python train.py --n_experts=96 --experts_per_token=3 --d_shared_expert=64 --router_score="softmax" --router_bias=true --norm_place="pre" --positions="rope" --parallel_block=true --init="normal" --beta2=0.99 --schedule="wsd" --max_seq_len=1024 --doc_mask=false --train_tokens=341900000
Below are experts of layer 3 (counted from 0) of a mixture-of-experts language model. Rows are named router (the router's row for the expert), gate (a neuron's input weights, with its number), up (a neuron's input weights, with its number) and show model dimensions 0-159. Each number is 200 + 20 x the weight over its row's rms, rounded and kept within 0 to 999.
Before each expert's rows: a language model's description of what the expert responds to; "gets" lists some tokens that make up at least twice as much of what it gets as of all text. This comes from a sample of Wikipedia text that the model never trained on. Tokens count by the router's weight.

# expert 29
Mid-word e-ending pieces. Word-internal pieces ending in e, such as ge, ide, ine, one, ice, in names like Obergefell, Carolina, Philippines, Euclidean.
gets: "ne", "ge", "ide", "go", "one", "ine"
router,246,202,226,220,207,237,214,186,188,175,167,203,209,152,227,178,175,187,205,209,166,193,171,188,220,188,166,198,223,201,196,187,183,191,217,210,150,186,234,199,180,200,206,208,206,181,177,201,194,198,205,186,196,197,217,186,185,173,236,173,206,213,194,237,189,163,184,201,202,199,184,219,203,196,185,227,226,210,209,226,207,210,163,222,206,209,200,180,191,182,186,199,235,215,177,178,209,245,224,166,201,180,219,241,161,203,182,190,185,186,222,206,226,175,173,194,185,190,196,189,198,231,170,156,209,222,203,208,224,206,201,180,196,205,246,199,204,181,180,189,190,212,187,230,207,173,207,207,210,235,184,219,184,189,212,181,193,212,220,220
gate0,200,183,182,175,151,215,215,181,211,211,200,187,214,187,218,167,223,184,190,201,164,185,211,199,221,220,192,204,180,196,218,184,199,241,167,180,235,211,223,195,198,189,200,166,162,220,221,220,202,201,181,181,185,239,243,214,193,195,187,218,198,205,175,234,224,201,188,206,198,156,203,182,198,189,200,239,205,182,158,148,191,187,178,203,200,185,179,185,202,191,218,188,202,199,188,157,168,174,230,179,214,199,194,235,234,230,201,205,178,181,199,169,197,219,186,186,214,238,198,232,191,201,202,190,200,190,229,213,182,172,217,182,198,185,170,168,212,207,206,198,202,228,208,186,221,195,213,187,188,234,218,215,224,174,208,214,193,197,229,191
up0,201,198,229,210,232,198,225,202,191,198,203,203,206,209,216,181,174,235,185,210,216,158,171,178,170,211,186,206,178,207,210,208,183,194,227,209,246,210,215,187,186,215,200,169,217,166,217,192,196,174,235,197,206,233,175,193,182,219,202,209,170,221,170,172,193,218,199,190,186,182,181,213,216,181,218,175,204,189,198,220,229,191,202,160,170,214,152,194,180,188,176,196,198,191,233,152,212,202,207,244,194,201,182,204,208,175,204,195,199,221,208,188,202,209,194,192,238,178,226,163,176,196,200,175,194,195,179,254,182,247,189,191,220,185,211,194,216,175,194,207,188,177,220,244,229,184,223,189,204,213,208,191,232,192,192,209,186,201,180,183

# expert 42
"ad", "e", "com" pieces. Mid-word pieces "ad", "e" and "com", as in Canadian, already, Greek, Moore, welcome, added.
gets: "e", "ad", "com", " Com", " Ad", "se"
router,188,182,193,195,184,206,232,238,191,188,212,206,200,224,219,202,199,183,221,201,189,214,196,234,155,241,195,193,166,210,227,230,194,175,184,178,173,191,192,212,168,212,191,183,197,176,185,235,215,207,180,197,169,203,224,195,194,188,247,190,205,182,167,217,194,231,183,177,208,203,185,217,194,191,215,221,202,185,231,225,186,230,182,189,196,204,163,209,207,185,215,161,184,192,209,235,195,196,193,210,199,222,213,215,137,239,191,205,205,178,187,224,212,175,201,196,180,160,220,169,190,183,229,154,230,161,172,201,184,165,188,203,188,221,222,214,235,187,191,188,196,228,200,197,188,192,219,201,193,218,209,177,214,199,210,213,210,213,196,196
gate0,209,207,222,204,209,231,183,214,171,206,191,195,192,213,190,220,232,234,169,183,191,199,209,207,180,160,184,163,192,199,209,241,218,198,199,192,169,176,195,193,179,186,190,172,206,227,195,220,190,201,206,182,205,185,217,178,188,219,194,193,185,179,206,212,194,150,191,196,212,165,180,215,202,167,207,242,203,168,162,197,187,187,227,208,198,206,217,224,224,181,171,171,227,223,208,208,210,192,227,186,191,175,180,186,192,183,196,147,198,245,210,217,171,188,217,212,217,196,219,195,197,171,212,218,197,220,169,179,173,197,213,156,208,178,200,265,204,181,183,200,195,192,188,190,196,193,195,223,187,201,200,209,230,201,222,162,213,169,204,171
up0,219,206,200,182,206,182,199,196,204,201,177,192,187,240,205,159,205,213,231,222,210,207,227,190,221,186,199,195,242,206,192,201,151,194,204,172,218,229,210,171,217,197,215,191,189,185,254,185,232,153,189,218,213,209,212,206,191,201,200,164,225,218,180,162,174,216,210,193,196,190,236,202,188,188,215,205,181,209,184,210,205,180,196,175,191,226,174,187,220,195,175,189,200,210,183,208,157,208,195,195,173,220,210,169,196,222,224,198,164,217,190,227,212,192,194,173,211,245,236,202,201,183,205,208,193,160,188,178,203,224,231,211,221,206,221,180,177,198,199,232,201,226,231,170,200,192,207,202,237,176,206,178,231,176,209,192,239,185,196,194

# expert 55
Word-final syllable pieces. Mid-word and word-ending syllables that complete or continue a word, such as cle in clear, ting in rating or painting, um in Summit.
gets: "e", "is", "te", "pe", "um", "ting"
router,213,157,185,202,185,207,227,223,197,217,195,168,206,207,201,194,199,210,235,206,238,162,202,207,161,237,213,166,196,185,229,183,196,211,194,199,178,192,187,175,184,174,194,210,215,182,154,183,236,188,195,185,221,164,191,189,170,205,187,213,224,196,194,206,235,192,207,175,152,179,184,210,189,182,196,206,215,216,189,204,210,182,168,200,237,194,163,213,212,176,184,191,237,173,170,214,190,189,210,167,235,206,187,195,200,225,190,210,228,190,183,189,192,214,196,190,202,179,209,177,186,210,200,163,208,211,171,214,188,218,195,174,186,231,169,181,213,168,176,208,214,185,211,214,210,207,175,208,197,255,188,165,216,181,197,223,216,209,174,212
gate0,226,221,206,200,190,191,169,198,216,207,181,182,199,236,211,189,216,186,210,194,214,180,191,220,189,210,210,195,160,192,178,175,177,196,210,208,181,217,186,188,217,148,206,176,213,229,175,205,209,199,199,191,221,233,186,223,174,243,220,180,188,192,271,202,242,219,195,210,215,243,183,216,191,197,229,181,224,219,211,219,236,199,173,171,194,175,187,192,204,223,179,204,230,200,200,195,202,203,218,221,208,216,219,227,191,231,205,185,176,194,208,169,218,205,169,201,217,189,196,198,202,208,239,214,205,229,169,207,184,208,158,236,196,192,226,209,181,214,214,206,173,213,214,194,217,196,184,206,199,200,175,188,228,198,208,188,217,259,209,180
up0,206,201,233,196,209,190,217,235,187,229,189,184,204,201,209,196,194,246,172,183,206,213,210,214,194,206,207,220,225,235,179,172,178,197,199,192,213,213,202,184,199,228,234,189,177,237,170,224,172,185,182,189,200,205,225,171,244,171,212,179,194,208,226,191,160,205,226,224,193,199,192,198,204,169,179,228,199,197,154,193,187,175,212,196,197,192,210,176,218,212,176,203,171,173,226,225,195,191,210,203,194,203,232,224,213,154,184,239,194,232,218,215,176,191,239,200,213,218,179,230,214,221,214,219,191,200,178,210,181,211,171,196,198,196,199,180,170,189,203,193,211,226,181,218,238,156,201,187,169,221,186,181,216,191,200,173,224,205,183,182